config.toml
n_layer = 12
d_model = 320
n_experts = 24
experts_per_token = 2
d_expert = 96
d_shared_expert = 0
activation = "swiglu"
moe_layers = [2, 3, 4, 5, 6, 7, 8, 9, 10, 11]
router_score = "softmax"
normalize_top_k = false
routed_scale = 2.54
balance_loss = 0.0126
balance_bias = false
router_cosine_scale = 14.0
init_std_router = 0.00674
lr_router = 0.000713
n_head = 5
n_kv_head = 1
head_dim = 64
vocab_size = 14120
norm = "rmsnorm"
norm_place = "pre"
norm_eps = 1e-05
positions = "rope"
rope_base = 10000.0
rope_fraction = 1.0
qk_norm = false
attn_scale = 0.125
tie_embeddings = false
parallel_block = false
init = "normal"
init_std_qkv = 0.0249
init_std_o = 0.0249
init_std_up = 0.0249
init_std_down = 0.0
optimizer = "muon_variant"
lr = 0.00109
weight_decay = 0.13
lr_head = 0.00466
grad_clip = 1.0
warmup_steps = 200
schedule = "wsd"
decay_fraction = 0.574
decay_shape = "cos"
final_lr_fraction = 0.02
batch_tokens = 32768
seq_len = 1024
doc_mask = false
train_tokens = 281500000
steps = 8591
dataset = "wikipedia_en"
Below are experts of layer 3 (counted from 0) of a mixture-of-experts language model. Rows are named router (the router's row for the expert), down (a neuron's output weights, with its number) and show model dimensions 240-319. Each number is 128 + 32 x the weight over its row's rms, rounded and kept within 0 to 255. Numbers have three digits each.
After each expert's rows: a language model's description of what the expert responds to. This comes from a sample of Wikipedia text that the model never trained on.

# expert 14
router:168116161133133152101118078162169145066148120149103106137192161102155157123096119067179104142127099158071097121192137095146070160139088121150107133121127186110146099159070150112150194095100112104165098085124140150129054164072137106147100099
down0:124159098142106070145114181163137090105116200149091137152120124163137176143143117108088131135159143088166156177122131106093096106174096100085179119170117127126165184147159108180097171189104098131177127135149178111152109136100127141122133106
down1:118105099181147115060126151140114136172140132103069117139102119125110168154108091083111090107122166145135094164167128098106109085127131176127181089102169088122084152098121110119127120194185141121147136107094173082083165145182054177125130110
down2:150158181105134117166100133131170074108143130126138125114156117140097134135179173167129129069126134071164135155105152121126094112191154106112100117131088109136178120094088145112153071075156135071116149081080148145070097089150137167165192140
down3:140142155152095122115145182089060104143136158198158053119136114143167084147093112090117135129098097168149164133105135158112070161162180148137154107139116171130071068101143108112136087128106118155153128057099108178102119167075110122137149122
down4:181067132144079080146120104110145150106125184104143161144182144143170058141075082171081125181089096137097152160115111128128110129124119157114141115123110107136114113137076131176072147109106147115098136116088098126124153122121124088106097132
down5:124181134107125139151181128092103166132123129058083125140148142095067108109114137175150105121141101097132103098092094143171116144162142127088183206152119154094134127100105116067131141117108103075098153139154151135105123131180155133201136121
down6:170130157140191189196206151076112113163160136131144148138118103161169160122115149112102148077143077122122171135158121121147128187130176129178079147174139145103127120100195137096147138103099138136138122104112157118088122129082171119124122077
down7:166132109149117177076146111125152082027097111147115200115165073183140150121110158187145125130131086139113164099135161187175139116133113137122086192118164112165180149161104152097154145135109185109107145117081078082160131091086146141075099110
down8:083178090158113175123132114161118143140152121105105126066122112129093088104098196099121137134079072144153121191143157100120113100088166132152059062136095063104093110109119136116109152147061078204125193174117109130086094104110125148157141120
down9:095152134148071145147140169171099115156143149082120153118131122111197114139102131097060122111118116129160160088117100118070144090130123091119162106078126075115101094098086122050120141070190141140109067153194152053081169151133156106079130158
down10:109115122095122072112101113103156118101082146145083143124077108155179098077118069122129135126096086124135131101090089125136150105205155121130147153159131164117120158159115135087075174124154217142177117140120092080138136135174153115129127152
down11:084100124128136055090075132126105120114081165094114156145161073147128196162111171085142091074119128185130149140174103143104121084089144091097055136113148151159133148140182143148086126149143137192104108087130091164164181070148119168090115128
down12:126171123123153112093139118142189122075102095095125098132123170119129099149140089149162075122168142175069138165131189099086170084108112126116150122123153112154144110206100160129105152114120083141143135062148160157162144143114103076143111081
down13:130136089114090132119103142135136117126086179150085094129169160178119148184128139138138138087163154180076123186102103153093086105168067205160135157097165160148110180111173101132141136165155073130121154126120108147146061071141155133132093091
down14:098184162108178167070150077132143146142140103067172120212109156147115102126130107183164116124170099111124150130111124104113116081144132119172168130118087106163203154159132171148178137136115150167085120107111127148129122099127127123121134097
down15:104113125150119110126077136081125095158166087162089093117157085170150144087083078136150185207078169163114182121093142123100122136108141181124145127154093128153114166106103206125164150060117172188157111161137115125119175195094092111145125144
down16:127168104120145181107102138119088148131150152089110094184103039179139139132110124126100180163160116136158204085110097157100101136085164115131080092163143100146147150121153150057087108106150133112098056163119142107074107189160136151139142143
down17:124196130151127114205111102150117147199154127136135102157093046141122138108136184113154158109091149133177110099131083126144131132155081163186113109089123126095158095096071145134154140128146114124119143146161102050121081153156166132097124101
down18:137151113086157255148146145035137187135147054141114145079105133132117103141128183141141122162171124099118151142162096141161092115136132105156182170159119119134079072148127125126108098128118147073184093128125159163162148137126165131109138134
down19:116159051100076146124172062134113154125175133187100114097147144137155107175151133142094110111102155091175100096057183160101059155128171103097122124135108140137091092156091167145073111074133091072114129129111140143096088139083089128125130158
down20:104145088125175125148169140121109099095122177097090137129113150131129120110128132153135120127103158111127135174140076099091157120117144138093165117099114123095141116141143110132128164132085135099060181102100101062119097175135122208064155108
down21:037115127147085129089171135133109084104158144115123029137117143142175119122139149114131139074163116087111132098111123148104125164086139112138146120101068154139167126141143154083115102140110125131161127123104156084114131139109173086068134112
down22:099037134139166126114196112138103088102140119138166132126082170077151059124160109088121097117139097093039157141190142125093135164117119144104106124123147135145113159176062167083094141192109168151143164098131141100121093121081135124118171113
down23:116124085103105104153110128117144131175161162101185159137152126151106113103157178095128150100181161150191145090160130038108107161167089085170105160089110125095142161081159163097086153136073129107078153077125116125128094165071130094100163134
down24:129148142133143147083127116122175130143143122175149121127091141126144104122059130115145136127156132040134100115156145103130070141209095072102154140118105136140127130150118142118074132168101171167096165157141139109136164097137100102140131163
Verbs and derived nouns

# expert 20
router:131136162172155176118067123180159145118169100145140187091103150106122150143145118127159104134126141068109121143095078066158147151127143129144121085091162121129085120159115099154100152067126196113085150189125196105160170133181150097138107146
down0:124163166135177113153121089136084173145159074138168106139162100122133115155128194115155120204142081108149191137111127089119131148137129178147162162142112105110080149165139153155158159131157125118074108167152177109148160154203121134167124146
down1:124212080097138121149126078101162120085148121108141117133133087170112148144075169062169108134071118149170144130144124150158132197125094130137118115134204155076062120178135173113163105099079103150110160156134140171157093081127114102133132199
down2:099174093122137087141105137118146100142147111147110128065182024052108128131102126158091117124163156076133136127097150069120124139139091073082146195167138116143119095138073094180148132142123125111129113145088108146132137071198117161192102130
down3:134126171148117087135093133128094089097106157119141192155127154162101123116108082129121116112125122124117161178126135202217159088179137092183163153087134109125126164118165057092153128172078116191145175128144117199177122137120156146092130148
down4:177142096110124150123138135200132136147121149147142128144122160067146158116122084068072118148140141129094172155121087122134192126236125110137151089123162210108112152122125087114119127136145115121145095144136132080154097096137138163200090166
down5:133174153143185101111133131140104145158161124130152127138130099123112065141068132083123181092161150101181157104109123088135143153152043122093170167140136143121157085147160162153119127118146147003139117113180170141079137097151151127096111092
down6:142164126102096115080120106173163053080161091183097159125154120096141155097132147088164150082095143106092071095135122153136116144087146138134105142133166093150137126118102168155165165140093170157098166154197130092161074168137148080072209098
down7:198149111141176141145153110125126149143131179127077084105128155095188136099155102171135149142174117115072136062123119146145147150106113119148143126175114119147181084149099149139155174131125064093157189123124145129117130126160147092137137149
down8:141114115170170128152136125125097088163089111146088138118148140189079178093192137125138154118175169105101135138069137149129141085113134143138124120137142143141132104172200119077079152068108123078106150134210111162185162115211140142106067125
down9:119094114149153188128119121085137097119189094094120145137162095086203091119133203163089121193102169170092102120075098125169130169119105112109099105101118143150128082156145087101117131151132140137142120101163088102062157162091137128077172091
down10:144119139199129098172099158071174186100158137117184174114170129123157091085122125161155150140135158132144142086133139164168039105081113135139120147117082102199169154203152124146121112092118119106123081145125114101101120132125154077084090163
down11:168069134099159105052152120100127098117161149165084168164177170093099177151119173120093147162150124146152114120165121134146125077185151091182132138184118137146128120134145098165114119087085173121148138212138144129130165166098120146152144122
down12:112137121155111149137116144131165150096121160148129126186139125121142131113155182174193137097165165099081099120174094169153105112127151157096150188101052135114164115154166099102159098151096203144151147134136114137106128145152107127163139115
down13:137102178088126143182137152168115163142108096140101145099118135142122139122119125161158125061127147151143147101093120149178085119126145060100085110102180147126163136160111129125069195105088121110091175154182096080117126127128143112117137076
down14:137114111124144159116147155124162091146163120099121166178156111118136127137139146102198170138128133061121117157153097122123142190147192060081176131075078124136135161108109092164143078128162141100097112131133078092187154141150113125144167097
down15:155154041128156102183117186098160077158088113117125088126096173124182113137124075095106108135141116210156156103144084180116119126117078145170124147133145168133143144116190150112167131136124147163142105110114186154089102171123149146097109115
down16:182086147121173078111167153188095120139159120121125154132107105055129153172170071101126210114099177067126173124163141153092085120159124123117104175072128110089138153133155121108132095156096101157101172147145156144108124167129115088107095125
down17:098143138094207119142151146148076118132152144177170128146119121125104147140150127130141120165130170089136075126164185099074139106152132196085094115101134134177129102131136103095142098173119147101132161153178154153118137111134146091165088067
down18:184069153128085161170089149140149162103125156003153159106103115125154120106096139208230165136143106138144146095106183171133045118156149204081093076128184128139126111132071116148107169108121156100113113086079119111132128101153144127168129071
down19:133158143125145149149131096142099127124101166142113138183143150134132090194183088111133144137108112164145118077114124083135135108120097101122126092149142148159122170120123112096127089183111097141135093102068141171073101114119197120087154159
down20:129131102149153164154124191156114116129191112117150043161183131104134132166122164103153114169159167173163137167113091055083108151116113097105133105112139128126107147076212112080129154104154137088117123105095116085146089158064089138146154160
down21:134150104120167156099093113153120101131192150110160117154112135107123120175139085106124086131146165105133122103156129135122110102147154127077125101126118099214093167130098100124063132118151137142099173118125161117174165150134174127139058141
down22:133161079160159103064068110110108155136046099118112139104155127078131124089101087160108175201164105102121091139161133155119062135172141135148101091139126087108135173149087152081145156134126145055131155147146121126072092118131111151144141144
down23:121067143134160157108147138066149146178068115158098159147138118135091162085122123120086123146142129115117123157080108100134106197175096146183159090173161135132097161127169145188171124129147117106141183119124090119136115180099109123123187143
down24:113155093090111174156183161085094142110110152127087134177152113099144121111112114150160153126162124149130080121122060135154090101092186073147087084128199138080112087164117138142116116109113156057162180151116113151135116086088145145035146159
Last digits, the

# expert 22
router:131164164171128161107108103146121135149158107188052140123113151131162137188099124079115090166122101136095091048144144095124164161123138126109079096088135158135097057091146073132111158093106129098147137129145112115118167159136142122093081148
down0:116045139162093123103095150135077156076160186072143123135128076114109058114130111101081099083169123172130165154137129128091140078133127134141117197152153160130165155151073129137133107106103161103023089159108166135116120107129165142137143221
down1:103086183091107155109159054142123144072160106102158111134129121145089125121164128139097175132124101153148094117137115102092093180184162123185113182125125122134167123136124180158189080144151072096133102105113164131113097128175117109117108164
down2:196100120094201068127112088172134117108137158142091106125128120138090140165176101123142166143143183128110131084116141183148112127072147116136172165146098075131068108139120157142131117161103152078180110104122068128112080120164105128135098126
down3:099066150135129111153143123130158124085123204135136081128192163143135102106146115097103108145110114177130116108107122139077206116114143093193122110091134176161142085110105131085130148175148125137061122114110123092101042098165127115155114153
down4:129159162149103054115083118126123088144162140130169182166154121123166180089135095113067123103143068099117102088158118129105076098123156091130167128178164092124110065186090182174133113107149097078131073136089152052118177183090107072093148105
down5:164149181089128122165116137123139159164104140114107106108131154118073130113125087125105108121145106113148094159162142168165088119128134157166177134145127148085118158091128092121118098104135154104119087140139101120132085154159114115170085147
down6:069142144148142139097184147147132135166149130135150155106098174187168162121138240130119118118158081163140122101166149121117120080100140089136125103106093135158132114103113148119169109114121127174146134142123118145142198127077093105126106081
down7:131141113124147141081123160141129166148114123135129135178126164159125170118127102155126114109091107102124152129143149147081159115085133143147112110117137079193082156163126097131081134146139116140127113113109135060125145175102153079131157090
down8:181172134162132158100142129143174134135108119126158111123202128142178138093114126122152035159156130137072035152203123118112157154126114077151141113118116123116141128091147144149110101147092132114098135097166181149087099116135093113167082110
down9:182086168165160158114126179106147125113123157141126116131127105128183142168191087156141191095195175066137145166174172096139124143134120195126145110094152074125132143105137108137138161147105164153114117150137181076154135101156104208124080067
down10:142112153184105082102096115114131098101112147170152149124121101098129139091179164070093169110158141093141140148160128138135118115152112089083128085097123131074135146112112131142053147167149146197140178110166107103167160103097117152148155122
down11:181176117168097179137166156090120132105145105111119139126134103175112181118115176152180101011188144090138070119088093063174129138170149164081129163149186175138112096114124147120134078131162173160154133127127109110201174140113102126100167114
down12:096095070183201134120146113115150216124132073142165093170126111108140096146168143077132122134130118158110162115142107123117153145159092156134151139147148168146183111153123193126181153215123124080080161121146133130109141087149103146099149091
down13:149129176136141163093211159101225144100129090150137140124105114136123143156127053115171161122143168137153116153117137115123076161151132093088145109172181116183064138131173075130082124119133147172153122195112152122097125162157128068132189139
down14:125099120150092121120133113111160086096089168122106114109096119132123166088143166123115136134134171124090047124146116073194127115127126153114149124124161146125136145061140139116165098109048148130129149101094116153090121109103070139188133110
down15:144147098087107087100189135101143114166096128043157141170174143088142148148108112117153131100141121119119090200143152084070098081106117137127107146203132120176126107165143081105136126130072079130147129131130077116116097192173157106214138084
down16:120171142145133113119097125096145167125177103103126141139114153090110087148134177175126129161083104120129121075132125156094087137151183126090154153153076124121187076106150154158132114079165189114137130119104146109101135085104147200154106168
down17:150080139111164110148166059154144148141160187130157068118135118125152112157115164119171163132138134162049112091187112116051142090114136069142182106107131211074122149108133125085162176121103134200170119128097119120116174113151151091122110097
down18:132071119117103146100095129129075162064102080153078140102115148126152104138133079029128135086106119090104125155130108112124160141116072218155110064117076093157083171039157124075060133148108131117149121126068073099089173165088152109137157092
down19:161076084149085086123140105165104174147158188114136118114141150089161133085129124089112068078139172136042135089084099132118107126119128107134151136108141093139120161134084081098111092142148139116113099106137073095111109163126127100113127085
down20:071101089159179164184155125136110161096086130116101125145146124128069145161114132112152164088137192135164112106104124121102101176134097145141069143108205149182128154103122072161168174167149123096088087120124147090111179111167095160063136156
down21:160172133146171130197212176104138141163121100117128150149144133114131100097148126135153085103205126139113183102072089148185131149131093106091151068090170112134142122156149073151142163128167107085111101173115127150148161086141134161133091084
down22:175121158135089202159140100101158176099102200147061108088128148110138124135144090132135127082107156148179049146158157160128146150141145135073153078098125110130107089115078104107112137098139102134156130173114125121139154108098125102160185150
down23:182086104101121132123064155174094081165096116174086124135142135161183111165142190153094173120105111131164132118091154148109072135109095076116091095220156126111106124113144099116120085173033139121148095062163132103095088115135128184107141136
down24:117155145123129103156182121132099126123112106100160150130099140146096144057093100136121132203081098153122080124180121136147096140134164065092117106140125173123161126135114138133129150130097121153110141112089181112155130155104153112141161078
Middle word pieces

# expert 5
router:131150163180146174130058128170152145126170094145138177094105148099130137156139117126159096141132137067118116142091078064158142147117146130140129089096166118130087114162107074155129147071125184121087162176128193109162174139187156133144094133
down0:121146115147179069128160080130151125156117123135159137156090127141104166136140155089105147092070134174085184144136133064117136139114149085116091120180161085098123148120119106106144179119132161147120105083120077101096077108148138055150121159
down1:062142140145122122128154059168154058136144176130136081128125144113141127138127162103114062145077080123138063115084129126183073109178104119080139176148165128173154072095108158120158077114099110122106143121125141073150104138149042104119179148
down2:140137141178172131150127174126153088126160088070209118138167121121132132178184192147218166158106169145124072101123114116119126151089165158202154119149161135143116150095118147138140083157113152126182100104100074154056098144133150161047154102
down3:088176103115123164162142162142105090102145143161103100189085141123149169151147164122147084173181087116128143119166102122121165115134063137118115120084101106212171168114129108111144139128098185163168178127129168092149136134099137108181115115
down4:088159142135082143154185160159152124130131081184146120094169107184181087093149121128182109136175089158178147087179097159179188121089140104077117109165113181137132163128121123118181162091155115169162075118149113114134133107105107120086118123
down5:165116107170114145110101166182067138109146177121149113121129129122137089181100119125131126112124146129131124142123135137105196146127161133100137156136073137113115126150126164149111171083163180093116071174114060092134143160145126111089073122
down6:070078112179159090115174146130142094127121124075114178139125097150203133157171142123138189140125174085122148163131118166079121045146157070130115123132125096098080069066126176135085192088097186084147128133133115055107111113137145120148120120
down7:138106129105141125130158107123152128128113190129160121109176135165131160157168137131171157139171098098099152117109098165121114155043139092128131108149154111073107189099124127127157123140116137118139165157174091114124148105137097156068140065
down8:143086174114147120052129172083089094135155128162127132143107135077068144103154120169143232145133130130081148094122133109173147178106128092124113150115144113126165137129167115173116150150145157134156059138129132108105156095160120145085068158
down9:121118125120098078071095181168190082089134149144122110131156126199110120157113169071132108117101119140173105142098140085122103161118144175120142123106149163171079182159172141153122178175099149092137114128118128161112122085121130114108110180
down10:108105135108142162077142106155134089124127121134155086095144120117159154095142171102093151183096139138089139143103146057058066100093155147135133143101128168179133127105143103076093048114111151056179147155056144154115144170140140203163064146
down11:166102128083097072129078061096147122138120112195115104084146124143105182114137099166180123081123110127134121108125138146114136128144152194072177119133134115136123057149151110112127132150115105085159141145143167120156163094098138114202204159
down12:149119138109122142135133111143155147209131143152117109149158107080148093098142125127072090111100125105092067138100144100169108123117150182109137119100150091130066134110149150141126106093180118161149152148131105071155105120154042144059119115
down13:151141129098109114203132123099170134155120084120108152145128126145168144119121170088085097145159098142169120116159073141116131149150149131115123134171133144111175107188178108205144052048154164149115124093105173127111111148125146138168081127
down14:153175148098162131112157163095096157140116153117114151108178154133103109115115158181117132141125163140193159066145178128152083092140141109091152166157159140160214140133122119117151136156167117135133171173082132193131195130176163152092141151
down15:170140117096152122104188083094133155150098125167158116160104142149119177129133094159152051155160126099101153140088116148154130071144083063173107126095125113109123077117131135125133190080125152148132134070167148132147084121152129073096093106
down16:095145135165100107146135108160152116157136151152137128065154067150134112098073054125138126148109197140183151120138130177146118136107163136132154151076138173133100128120125107133130110111128093121100093096120108105088100152085096101100157127
down17:109141172104128158133110110172138157135117095069147106109116123092111093141160148202087103153151061148137130140153128161118145111124150149194107175180126141147121155102132102145123132097134123093122136147131143102154201111139126142183118179
down18:161032111132153114128104164057094125099117100104107107123184127099151129134208157140087101135156140132043112140109100151100136146105125096104111124101126125112133099145093148097087120123141081146089149087155154097130121137134115141124112109
down19:119132104158107088171135191122175143090120083140125082088176145119121125134125155083136122044111069131202155193073157125155097132120147105145115150041144133118112005145110142137155093107126077179129162117096160148116119118093154140092131116
down20:126093127085131117159106160141198175123090135113068132103088095114119137117135172148142066140071145132161181173067143123123115169080168153135121141116099099096061081158123124116094119107090109150153100120179089126096102173134110136078135057
down21:171149119116165118128146102209075155135103181089096116196109171215140134137155109121133153114146142089137100157077141167121139127141137077115109131119113082136163128108131096106112157131122128073104138103150087159087153134123125064092144083
down22:118135094095128146082158131134144097105093148211186114078141067106146162109175183191140107090128125151111150127188154102193105079071092148137142102073136124135083113104071125120123078142195109132145114039165124118170114131138103110147093093
down23:071073110121041036145083120109173118178127140134164099150113129131124126065145145152163173143052149148147093090057152125153137144092109125088099149125144154101176123157120174127151129161038080156137131071140077095105166148073165130221142131
down24:170082168140047136124117115155038179127159135101164116142039129107073127118136132187110114103122155174115124163085126116102100082128173124077111158121176157085087153152128126186105128132132141149169143115112120151132157100119101168105122128
Digits, the, brackets

# expert 9
router:104144162152106137142072094140129129091124080125085147095117092110121094147097127079145083151118113168060112079119110120120110136152110138094071132077142179138096040163082072137079150083188130086126143111126144140141092143087109112172069143
down0:114095124138124086107153116126134169159171184159087109127085142111049099127116126172125110131116089173122142061095152105093121140220137131133140108169093117151147130143098164167179131126136177136077128127100176188118146144169165114141141155
down1:151098121200100124114100105133110083119162155117113124113099079141145080138100154102114125132161115138213108154107178090090083067092163173063085148121171111119099131166085177107087140101091110146102098114157128090127110124135181152139110179
down2:165086175179067130125110125122120158201165123124150096130135111046111092094108129144117119087094110151104153136167167124107137154095125116130157098167084093141151103113117140163121127165102112151137166120121113155159154141093126164085165111
down3:158118106195160115103145114203202171244056169194179152158149139119138133122101113085174140134194163155090070133109133162115116115126165134146181064135136121164116151135157143148119136204122103177143101110115137154063118081155107165124149151
down4:150152096154120108120091140066095108132109115072074131110101146141106122139131129179191149148069116180114134086156126156104093098144092138093094124139133115172119146151172148156133181097117156170114129064113087113188147162123129153113157134
down5:128107134131142122171102097136088075126156101134075136158132095124089147127081107103123105121127129141091113115134140039136135144131121115154080165121150086155112158128089233105148081089138180119089148130144172136174143094157132182125083193
down6:106161131133230137138154122135146141143087115136152164161152113076155155092144151161147112107136130113111148111121108062147187174151115091150089114137185124149129048045146080126113119148144170126141153157091161134129193096146181129130114133
down7:153127117113083151159148133105110196140168214155115109152164103085185137123122133092138078114112134148099087124101144157111142113132166110044169139138134143139153086080068156176112141072090125147134148112137202139147050093113190153152143158
down8:167140111106172154176151219116129147134129119140168133103146187126066106167111151131158107064159113121119059121130123184179113169124112129108165126172137151109127131101094157148093128091107110117149074137122121143079129136172200142167119128
down9:131119126126161114113140114081129123162135149083114148079119119187096111136139155119149107168108147156102131158098098102128092097145114142097141129090058150136038124141104122153120141154132157148125078137100127140128103164142084133133109122
down10:121123149151086173108019125136065140107102134130136134101125192171072132082146173133176129092150088124138091175119110124142098186165145132122103099132145151140126175148158119126061118168169138101107149112127117143145197156160150082086068148
down11:118148100098111136145093065102130098166100163156068154120164117137145139118118198108094084053112101174147151131120133131167120107137114102111108194124083090109129134154102161106111066135175140104116119097165146064165083089148091079142154123
down12:175121156142159179114123096149102071075119151155102133066140148133167106120191151159101119070110153157160104123131107127112132060143134159130119114143155158092131136142112123134104098142144088085154147161187147117142112154074107105115131114
down13:168139084142106147084162120131105098138158168090094138129132184168159140121132158083129065094145119167085066136122204177135162074130072155154098087110166133154139143124166116143131114096141183145073159149141092126108134102183131120121128083
down14:127151103138154183059095156176089170139071116108117105106111118096103138132188155091177141169125107136144100085147090152189113139159122137190116139138165105128075110114128048109116098076152135078090083107130089100199137093056128117103140143
down15:140113144088112135139094105126154146110147169133098104171099113114120166139096186174130145171147163110127100111145098130155107081150118151094136119160125191076089100204140093136143204125152118098134135098117113130186115164112177112179182173
down16:144128205109128142131097161174098200155137073104113118140116136097118111111094139139174137113164139119129124121131072131152105108135153155113062167117124131135163144133123097138149144054136103106106088128157136126154118068066152160127095113
down17:116131063137125114098125163084121120171074080136086135134116131154118162165147089116159155114164134121177150155114092108122147097120133155163158077110096131083102109147148153133143114086109136164175134175158173098099160090189163123117158147
down18:108140121166074110071127161114097107104143171121057102150079163109106130114211135161125120079149142168150120096137170188124118097164131104120154119082131199130110132065113172133081144210144140147155112070161139148148116116100108171173146128
down19:146126167125158122174127094128158116164071183133054125115119151144058144082189084123108051098196098105154168115112111146136113157142167089151155045077129133135135128124130095136129158073137133129119156166104147144091052137141176118083082111
down20:128101131207133112146147151088108150180136052131120091095165154124171163114103149134138133141084150125127121121173132131185182102129110101127110120127180099098112118110169119120098159106122113090138117126130121119139098174083114059151085112
down21:163147112115148139222134150107159199102124111150155161157117128168108162073121102093131132123171138117135171150157136178153132190134136153134120108091176158196094105094130143144165049148095106175092071055155151127116134152137099195165140077
down22:108072167150150104166158130143200163157148162114141074187138103149141124137151118150029146198197147120109100114169136099079132095123065082164091157126101095109167125162098117086141082127152125133104103070112168087115161105087164110104181128
down23:102119132145143161111150093078111151157110122148132138151136125118174087199140146109167168163150086084148156119148109088104137155067145139148133134128146123118135087111106125096105192152135117181156102165149113131115161172133150136141123111
down24:137145076151145137092149117078113141098125190113093116146158115094091120112145113112111098144143147168113155111104069109135119069130164174161075180192139162095118168088084120161117120129137185117102132127114131139161118102075097140101085157
Noun and verb suffixes

# expert 6
router:121103176149118145112123144129178159128104108141103158090151124081151160151115138159141121143091115107123099163074063100137162127145126142203124133077131147131091187099111080143087160109090145078137130125078124088103152146116141108113127119
down0:123159109094087085164054181104046066087141126193154151129192158124110129114125131189119127156085149044083165107090180186128110164203127084131091108161171152119122106183178157160118121166132111163166163127134145133152105113106165126122133103
down1:112107120171123084077148148145133149163114092154147172151090122132143108174149148181195123181158096165084075134101136090089134085121160129111093104192119137127059149170197136083123159171077175120112091095158157148079176106092148152111173108
down2:062112108113155076138088109114140153131114129105088194084192099150150113096125019092095172118132140116123165182179184149124124108101133139096124148197086135128161090118132195079107126112165101095142103097120092145115152104121142119096099143
down3:152172097103125083154098140135107151117094136119115154132130162144132147076107157112139118151136105138113108107113109072068112165133170108176178092151091129133149080188120121187118134109140122138083105152075108121126127107162167108146173104
down4:057150148163121104131084178142159176113138077177125132097197121160139154204092142170178162104128152122129192111107134143120101062144067078127089130133082128183121174100102101184087126143108118089184140106106130124152126115148137091180148148
down5:164113181148153169144111154117178112141139102095150127110191159064192122138113103070111114179077133146147147176120063134187147152124150082143166156175140169139135185082168110157083130156170112203105073109155167180192124187163097118158108043
down6:121123111149120095164169099101131102114166186120114090127114114132113197101124162171098175115142121130193108152111152121130176127145078131120054111115145081100147108152121200137120095162109109053109125186175123111100138145127170160082099146
down7:121106170123107138146111098088163148132148175108111151147136151158154113116120104131101092086168189165154150095072098116099122137150094151113179127153118172124105147117128191123117067100157130197089155157103138163172132091118170107135097130
down8:124209066058138125128156108126130154102144176120101148178151131063122170147133130182130134138058121129146108134157128094129118112094097132152160168128116122154144176143124157061141103104071163092074085182101152084121113130167110116132142108
down9:074063079150126148172106086101116090105095120072174114144109072133117120104155094075082116132106084104080076108164118117121124061106156143126140142084098058100143114136117123133111161155120070084144145083193121095110082151084090106118095133
down10:148120130158133111191230151118161111154151087170077123109087173101078096133152102126162128117134170088147115121127111145182149107117124079160128159172097189110177179126139145142073158188118165132102141134137138166126083069092104116166115187
down11:190153183118104151150126127150109132106154121124088106127128132144206095128106112119101211108160131084147144095089121087162176179142131124190187154130156138043100148119078170159092110144147157070110140126150035156098103190102162145119131132
down12:141116170142143125141124060080145149133137151090107137082114058121065121185114133066105162094124090108131079120132143098152096161154089108111153116157139125135160169116135108107115168090115095179112153112134085140112121140171149138068137151
down13:141161143141147135143152150061146119141110151129151096160147097162136088131096122158162162113112172061118111117138197083156146091120163165170156105144136108081146147125148196132090144159151096149089141119145167121173162132149117094083134109
down14:131136136110220171117118173144128139036187101094171100159137151124121149151117120095145154143136107097109133100137076114144138163109120125165150132143073102153127108122127127096189126158125084137135116109167123149106130091116152143148148128
down15:144143103157115131148073111080148112131118133109149177127116169057090120132137147093152113120133131119148110109063107079161086121066117105122165130127107160130121124116130103102134139165082095130120155123118170171091113132162076099108125157
down16:129140173119133161126067125127174107190128133168093095161147170052128212117179097171169116165118120084132138133120144132168132186097157081115140086099142121145172131098100146153104150120190104093129154178060178162194141147184098097129125115
down17:104139161165129087147139138138064098053108111125164120134139104083164075191113106186083161114097107118052129142144157079139165096109121166122116134103142127146136103171089136086115136133101111117192138108133123132181147138138165107110140119
down18:146118150154148090113122181095118145153074088125079108157130141127091080148156100095135175123109131139169098161100145129119093175161144107153157167071122115074133128112118120082155093127138129070153151129095090175118099163117087143137152088
down19:066158056099164078169069109103122070112173112145147139110072114110191132100112135105138095079169118117121159182217158088136157025082108187124128182144113168111127140113072107131150066139154151166193102132156126138131107147178093136150123119
down20:124128128135146099052155085147154141131124106077082123154166152115112158194152152087081068125124101134069084107138113146143117099110146128156177135138118163150091099161084181155128107130123136140160063149137141152161120109103102087137164157
down21:145105107118099140125145114108151153162130120121193138096123111113135124136120104165139132167140115102189109146118138171158135112130152109118160117164142116143177115194153122168076161139118100114089178126054149090118202150167172109109140187
down22:101144076190151134170114073149132118152170117108083123157150131077092121075135178155102140148141081103112184112110111080170120097076109137145143096144123128099127073142158174146135113130128156091135131164104101118153102131125129108117143097
down23:137135169167150152123152077173073117107139103142118114099108162124111073126120121157134146104073116121158108102095143085202064141142104082114120140146125143108151121154118116123129144116097142156129106094177140154130106184137158139128119064
down24:118099091158115130089112098100145082137136129122104089116129096104148067147117117111142127116123143170138203148149144188069164075108108163121072066142097095160137145174175191068162081139142128100143167166058100082118164104126138142145117078
Month names